Experts of a small language model.
Experts: 24 experts in each of 9 layers, 2 picks a token, a softmax router.
Training: a variant of Adam for the experts, 562M tokens, 8581 steps.
Below are experts of layer 2 (counted from 0) of a mixture-of-experts language model. Rows are named router (the router's row for the expert), up (a neuron's input weights, with its number) and show model dimensions 384-511. Each number is 200 + 20 x the weight over its row's rms, rounded and kept within 0 to 999.
After each expert's rows: "mostly gets" lists some tokens that are sent to it at least half of the time. This comes from a sample of Wikipedia text that the model never trained on.

# expert 5
router,213,208,213,218,154,208,188,233,196,227,255,214,236,203,180,211,188,170,177,172,217,168,190,187,184,222,198,194,205,229,212,240,201,192,217,202,199,187,227,185,206,218,215,220,208,214,193,216,179,188,220,161,206,185,210,199,185,223,243,203,184,189,197,186,205,181,202,222,220,197,214,178,207,190,198,193,190,167,165,191,202,231,189,198,213,196,202,185,177,219,165,190,210,201,209,206,179,231,216,199,202,170,189,222,170,208,201,189,228,181,202,213,201,237,195,207,228,201,235,213,235,223,221,228,172,215,214,190
up0,220,191,203,175,210,184,172,179,188,202,184,186,165,178,180,190,185,209,228,176,189,228,198,169,200,211,210,214,171,185,199,192,182,201,213,177,223,199,220,201,181,227,222,181,203,200,220,203,170,187,190,226,179,207,219,229,211,191,154,215,205,175,182,187,190,206,210,190,222,212,200,210,204,217,200,208,232,189,198,191,226,229,222,188,222,247,213,220,180,209,199,238,241,199,205,224,201,225,156,205,178,196,170,220,206,213,210,212,195,189,234,242,182,199,226,198,170,193,178,201,215,216,207,199,226,231,200,243
up1,250,243,175,238,191,231,219,191,222,207,238,204,206,227,226,195,243,208,196,198,192,209,208,199,201,205,207,182,196,178,220,228,186,199,201,226,183,182,189,205,201,183,198,209,242,194,208,188,206,194,201,240,193,194,216,196,193,202,223,195,193,200,210,175,212,234,238,180,207,205,205,195,197,203,214,201,188,180,220,204,184,190,226,175,187,164,191,200,235,179,193,243,187,181,237,181,208,198,218,209,226,243,201,232,201,230,188,205,208,195,220,160,180,156,225,190,226,172,211,197,176,199,196,221,231,200,188,218
mostly gets: "iver", " cons", " rel", " att", " River", " int"

# expert 11
router,178,225,158,211,194,208,208,191,166,175,227,196,205,172,167,176,168,198,195,238,204,191,147,188,239,223,204,231,182,200,187,181,182,207,217,213,218,182,229,188,184,176,232,202,217,231,157,228,197,189,211,203,234,189,175,183,231,165,195,215,189,209,184,169,179,199,227,215,177,215,193,211,198,212,204,235,196,190,208,172,203,166,230,217,165,208,229,199,210,213,205,201,215,177,167,204,189,206,216,226,194,180,159,195,227,226,195,188,204,196,218,178,180,187,196,196,212,201,217,225,190,180,192,218,210,173,219,179
up0,213,178,184,229,194,190,224,185,179,193,193,190,182,252,219,222,215,203,203,188,209,156,199,221,189,170,199,189,187,216,243,208,204,217,201,210,178,187,211,200,207,195,204,160,190,235,257,200,224,175,190,167,213,222,218,178,185,203,217,190,204,208,242,210,175,235,189,171,220,156,199,202,189,179,188,185,215,197,200,228,183,216,156,203,219,232,196,187,194,224,186,220,185,210,218,201,189,192,173,197,208,204,175,230,210,209,198,223,205,194,169,219,215,201,166,177,195,227,164,201,202,194,189,183,207,223,180,197
up1,203,212,182,196,182,193,220,193,201,183,192,220,179,203,179,205,212,200,190,197,191,197,188,193,191,193,181,171,237,135,174,214,192,207,228,173,197,208,181,207,230,228,210,238,188,202,215,188,187,191,199,120,184,222,232,191,197,195,192,183,223,203,225,204,156,229,151,187,248,194,209,215,216,155,184,207,218,225,153,209,180,184,176,179,231,180,198,224,188,203,193,193,204,220,215,176,208,195,200,252,205,191,217,202,179,205,271,250,219,214,185,210,226,227,203,198,167,226,158,200,175,209,179,196,179,214,196,196
mostly gets: "\n\n", " the", " The", " of the", ", the", " in the"

# expert 6
router,209,153,207,174,204,167,195,212,237,190,204,197,206,204,211,221,197,204,165,170,182,193,183,227,167,153,153,204,199,210,216,181,212,208,185,233,188,175,225,194,183,189,165,181,188,200,229,200,200,211,206,209,195,197,170,167,187,204,215,223,219,173,199,199,197,192,230,210,209,208,189,214,187,202,199,204,191,218,235,216,223,240,199,182,234,207,174,188,176,222,211,194,175,213,203,194,208,190,230,185,209,233,222,210,211,205,208,221,203,192,223,214,225,172,213,177,203,203,202,219,182,167,195,162,180,224,180,235
up0,172,226,201,228,219,215,224,223,163,154,186,192,233,203,183,170,204,207,197,190,230,208,204,234,207,206,191,165,207,221,193,204,233,238,182,193,185,222,182,216,207,173,203,232,205,207,175,189,188,205,216,199,232,175,194,214,224,171,191,178,174,200,215,222,211,202,224,177,217,243,210,222,199,218,221,205,186,189,216,194,163,174,180,206,197,199,213,175,197,219,228,199,213,197,201,180,218,198,214,192,169,189,228,185,206,172,192,182,166,170,204,192,235,225,237,179,208,189,222,208,173,195,194,184,217,221,201,212
up1,195,197,194,199,189,182,180,192,236,209,230,182,217,211,210,215,212,231,156,189,192,176,178,195,193,199,238,159,216,189,157,204,213,182,216,198,212,181,217,183,190,231,207,171,174,253,222,236,212,193,203,213,201,220,223,202,211,175,186,193,212,221,224,236,221,181,161,222,231,193,201,191,235,243,180,205,209,192,205,221,174,172,171,187,214,244,202,205,206,204,231,205,201,163,243,186,221,165,209,168,217,221,188,206,213,214,203,253,193,211,181,190,199,220,180,201,228,212,216,203,173,183,219,188,218,210,209,202
mostly gets: "ik", "ai", "uk", "ru", " Gu", "ari"

# expert 22
router,200,203,186,223,249,215,186,161,211,213,197,209,180,205,195,210,178,198,159,194,189,242,210,202,182,224,221,184,160,189,214,184,168,190,147,202,210,201,191,224,182,213,182,183,233,182,173,220,186,240,213,191,182,243,204,198,199,201,222,202,229,211,206,207,198,186,190,206,153,199,203,168,213,200,183,186,203,221,218,204,196,192,194,190,258,223,176,237,200,206,214,187,176,209,170,180,224,220,206,218,210,207,207,167,193,204,199,211,176,224,203,180,209,209,184,196,177,211,229,192,201,171,210,222,164,205,217,207
up0,209,156,170,212,221,208,201,202,211,191,216,202,215,170,234,182,234,224,211,204,197,212,225,197,184,188,196,210,184,203,172,191,200,249,231,189,197,234,196,206,213,192,215,188,206,218,208,204,215,201,191,202,234,169,176,206,168,179,217,173,215,168,212,190,198,216,186,175,190,204,198,212,185,196,188,209,199,206,170,218,167,194,166,152,171,170,205,195,168,202,201,172,158,219,212,179,239,203,234,183,203,169,190,204,198,198,223,198,192,153,175,207,222,184,183,186,184,193,178,214,201,209,208,197,210,219,203,224
up1,185,222,225,166,193,203,229,189,169,189,167,198,181,173,183,220,195,212,224,218,211,205,190,238,183,227,196,161,216,211,189,202,192,210,256,165,205,203,177,178,189,215,194,158,186,208,213,196,172,204,258,227,200,205,194,208,211,197,221,207,209,175,210,226,214,231,174,191,197,184,200,195,174,194,226,186,198,199,193,233,158,174,205,178,158,196,198,177,205,177,174,230,155,206,223,215,221,196,198,189,198,188,216,192,174,222,193,200,221,173,226,241,154,156,191,197,225,202,191,195,168,184,208,201,214,210,158,223
mostly gets: " announced", " campaign", " before", " we", " em", "yl"

# expert 12
router,196,238,179,168,197,208,173,203,178,222,213,185,177,154,165,183,172,226,178,223,174,174,186,205,186,229,180,217,182,206,198,171,245,184,211,223,198,187,223,175,201,233,203,203,215,187,217,210,202,181,219,184,190,178,183,233,217,191,217,184,201,191,203,202,215,215,204,193,182,181,180,217,199,182,191,213,198,187,196,220,242,198,186,185,179,180,213,207,176,215,195,207,152,181,224,202,205,222,192,185,174,197,205,209,224,208,202,187,204,182,168,227,220,245,211,204,219,236,171,203,204,199,212,205,205,183,191,181
up0,207,193,211,204,179,173,200,203,197,214,206,227,194,194,214,230,191,210,166,174,217,220,236,164,247,183,236,192,201,181,180,234,174,221,186,193,205,234,208,201,224,192,204,228,183,222,194,196,218,209,202,229,218,205,223,209,194,212,197,179,180,219,240,178,207,192,212,202,172,169,245,219,165,195,196,194,189,190,167,178,203,208,202,194,217,213,187,214,206,167,196,183,207,216,185,177,194,206,226,207,190,209,141,191,180,194,188,210,196,220,233,183,180,207,228,162,207,189,157,181,196,178,178,208,195,186,211,221
up1,210,88,224,167,165,213,255,226,206,220,192,212,207,200,237,198,207,165,193,179,187,201,203,163,201,161,192,205,182,182,184,190,210,201,210,183,201,206,167,165,207,184,213,230,238,226,185,232,203,167,223,190,213,176,218,184,202,199,190,212,221,199,188,192,224,196,201,196,228,174,194,195,189,202,224,202,189,170,168,164,209,197,236,209,201,222,199,202,203,195,210,197,175,179,209,198,207,212,229,200,188,158,212,185,203,194,167,203,190,219,222,228,173,184,200,187,197,215,174,206,181,231,223,209,252,219,221,201
mostly gets: "if", "rit", "ix", "ert", " Bar", "oll"

# expert 0
router,216,167,228,212,227,201,215,158,178,206,186,197,204,212,198,198,192,167,194,186,191,217,178,217,211,219,219,212,227,227,174,229,172,201,176,234,188,199,165,238,233,220,188,210,230,170,158,224,186,221,206,220,182,210,200,184,149,197,243,206,193,233,174,172,215,196,185,173,206,185,208,180,165,180,250,198,198,201,198,187,187,198,205,206,196,209,178,198,210,230,169,200,179,211,201,189,201,194,218,192,226,218,188,190,183,166,225,203,208,198,187,191,219,193,169,239,181,199,256,201,241,184,170,199,225,219,184,210
up0,203,216,199,209,171,229,220,202,221,232,167,194,211,196,213,199,209,191,202,182,175,218,188,187,208,206,179,213,198,198,188,205,243,182,219,208,210,220,224,187,186,223,229,138,206,190,195,172,217,201,185,178,207,199,221,227,194,195,228,176,206,203,177,192,194,241,201,197,192,192,218,194,196,209,237,239,192,227,179,191,185,157,200,174,221,202,199,228,216,202,183,231,169,217,206,194,202,203,208,184,208,215,196,212,192,200,193,197,219,198,205,195,206,182,196,184,206,214,204,186,198,201,211,205,239,204,222,213
up1,176,205,229,238,173,236,199,235,188,204,225,201,218,202,221,211,203,211,224,205,227,174,191,194,200,199,197,234,206,191,192,216,253,209,221,222,198,192,217,244,189,203,215,200,197,255,193,209,231,223,213,165,261,227,227,224,175,189,218,181,159,216,226,153,237,203,163,177,209,200,201,216,136,191,192,234,201,241,232,200,204,199,216,168,152,185,208,195,205,207,189,188,147,168,171,189,221,212,192,226,193,196,190,210,194,190,198,223,205,172,187,178,210,197,213,189,184,199,197,214,213,196,209,194,232,200,216,212
mostly gets: " used", " known", " served", " published", " wrote", " perform"

# expert 9
router,232,224,229,205,233,213,176,198,216,221,200,195,222,223,246,212,184,169,185,197,181,203,210,160,187,190,223,179,210,206,222,216,188,196,173,192,186,203,149,226,177,201,187,211,174,189,189,200,183,236,191,206,184,195,186,216,223,213,238,226,192,195,168,197,189,210,186,213,182,211,210,238,213,219,233,179,179,177,181,213,205,180,192,197,213,175,175,230,239,216,154,166,184,194,206,168,206,188,196,198,211,191,202,215,164,182,222,174,231,215,205,197,193,207,172,189,212,172,185,176,161,184,223,240,198,200,229,177
up0,222,195,189,217,178,207,191,173,201,189,195,176,238,175,223,206,206,188,145,208,205,190,214,212,190,206,225,152,232,207,165,173,213,223,230,218,221,206,196,236,211,205,221,194,211,174,214,179,174,208,155,202,206,219,240,170,200,168,198,143,167,183,209,191,185,199,210,210,214,204,183,200,207,189,183,178,213,204,207,199,175,188,200,188,202,201,218,209,184,200,223,198,196,185,221,181,195,190,215,201,209,208,202,197,227,201,215,230,190,155,191,209,244,228,199,177,184,214,199,207,203,208,170,204,173,223,168,207
up1,180,222,179,208,179,183,179,210,192,209,227,214,190,164,242,215,196,236,192,204,198,214,196,219,165,193,164,202,180,200,183,200,205,212,178,216,198,166,195,167,223,219,187,206,164,208,196,162,239,230,205,194,189,215,198,208,186,194,210,169,224,188,187,236,210,187,159,189,176,190,205,235,201,183,236,206,167,198,148,186,191,182,165,161,226,222,181,189,196,196,202,206,204,202,193,191,198,216,255,178,197,216,189,241,220,212,201,207,205,215,211,198,182,215,234,208,212,205,204,189,229,182,226,207,231,219,204,207
mostly gets: " P", " no", " | P", "%;", " Pe", " Mal"

# expert 20
router,196,199,203,195,184,180,202,235,168,186,193,173,174,208,197,187,207,215,196,188,209,196,198,204,205,181,190,238,229,195,163,190,218,232,215,177,214,201,206,193,224,219,235,190,155,203,201,186,222,181,194,190,223,210,189,209,204,191,215,181,172,206,206,226,210,244,208,201,216,191,177,238,209,238,193,159,218,173,183,212,225,200,203,203,216,187,184,182,188,213,200,231,192,221,224,210,182,168,176,168,189,225,192,205,194,216,197,215,199,152,210,169,199,199,215,210,193,208,175,199,165,227,224,167,215,176,190,194
up0,235,167,202,192,206,213,224,220,176,195,205,222,216,217,224,193,172,172,234,187,197,183,237,165,173,240,191,168,222,257,157,209,186,219,207,218,207,195,192,229,202,190,225,192,242,222,217,160,211,200,223,228,223,172,189,193,201,185,208,180,179,197,220,199,177,190,229,168,149,222,210,189,201,176,189,215,207,185,207,214,211,158,191,204,185,232,204,228,205,198,189,194,179,253,208,241,230,202,179,185,225,192,182,210,170,229,187,181,184,228,204,187,198,204,207,221,204,188,179,210,217,197,186,189,204,188,221,205
up1,188,210,176,182,224,228,187,223,231,216,186,237,202,161,205,198,206,189,193,182,168,201,246,188,212,216,181,163,221,203,182,192,220,212,198,198,184,241,249,210,188,204,211,221,233,190,226,193,190,176,210,180,208,196,215,161,217,177,198,182,189,170,185,159,222,213,210,194,191,221,194,177,234,166,176,190,198,211,202,228,187,149,184,170,203,221,226,238,209,182,156,181,203,192,191,194,217,196,193,164,191,210,206,207,170,200,254,190,206,195,179,216,231,177,210,197,184,198,187,215,213,202,207,181,180,191,223,194
mostly gets: " B", " J", " R", " N", " W", " G"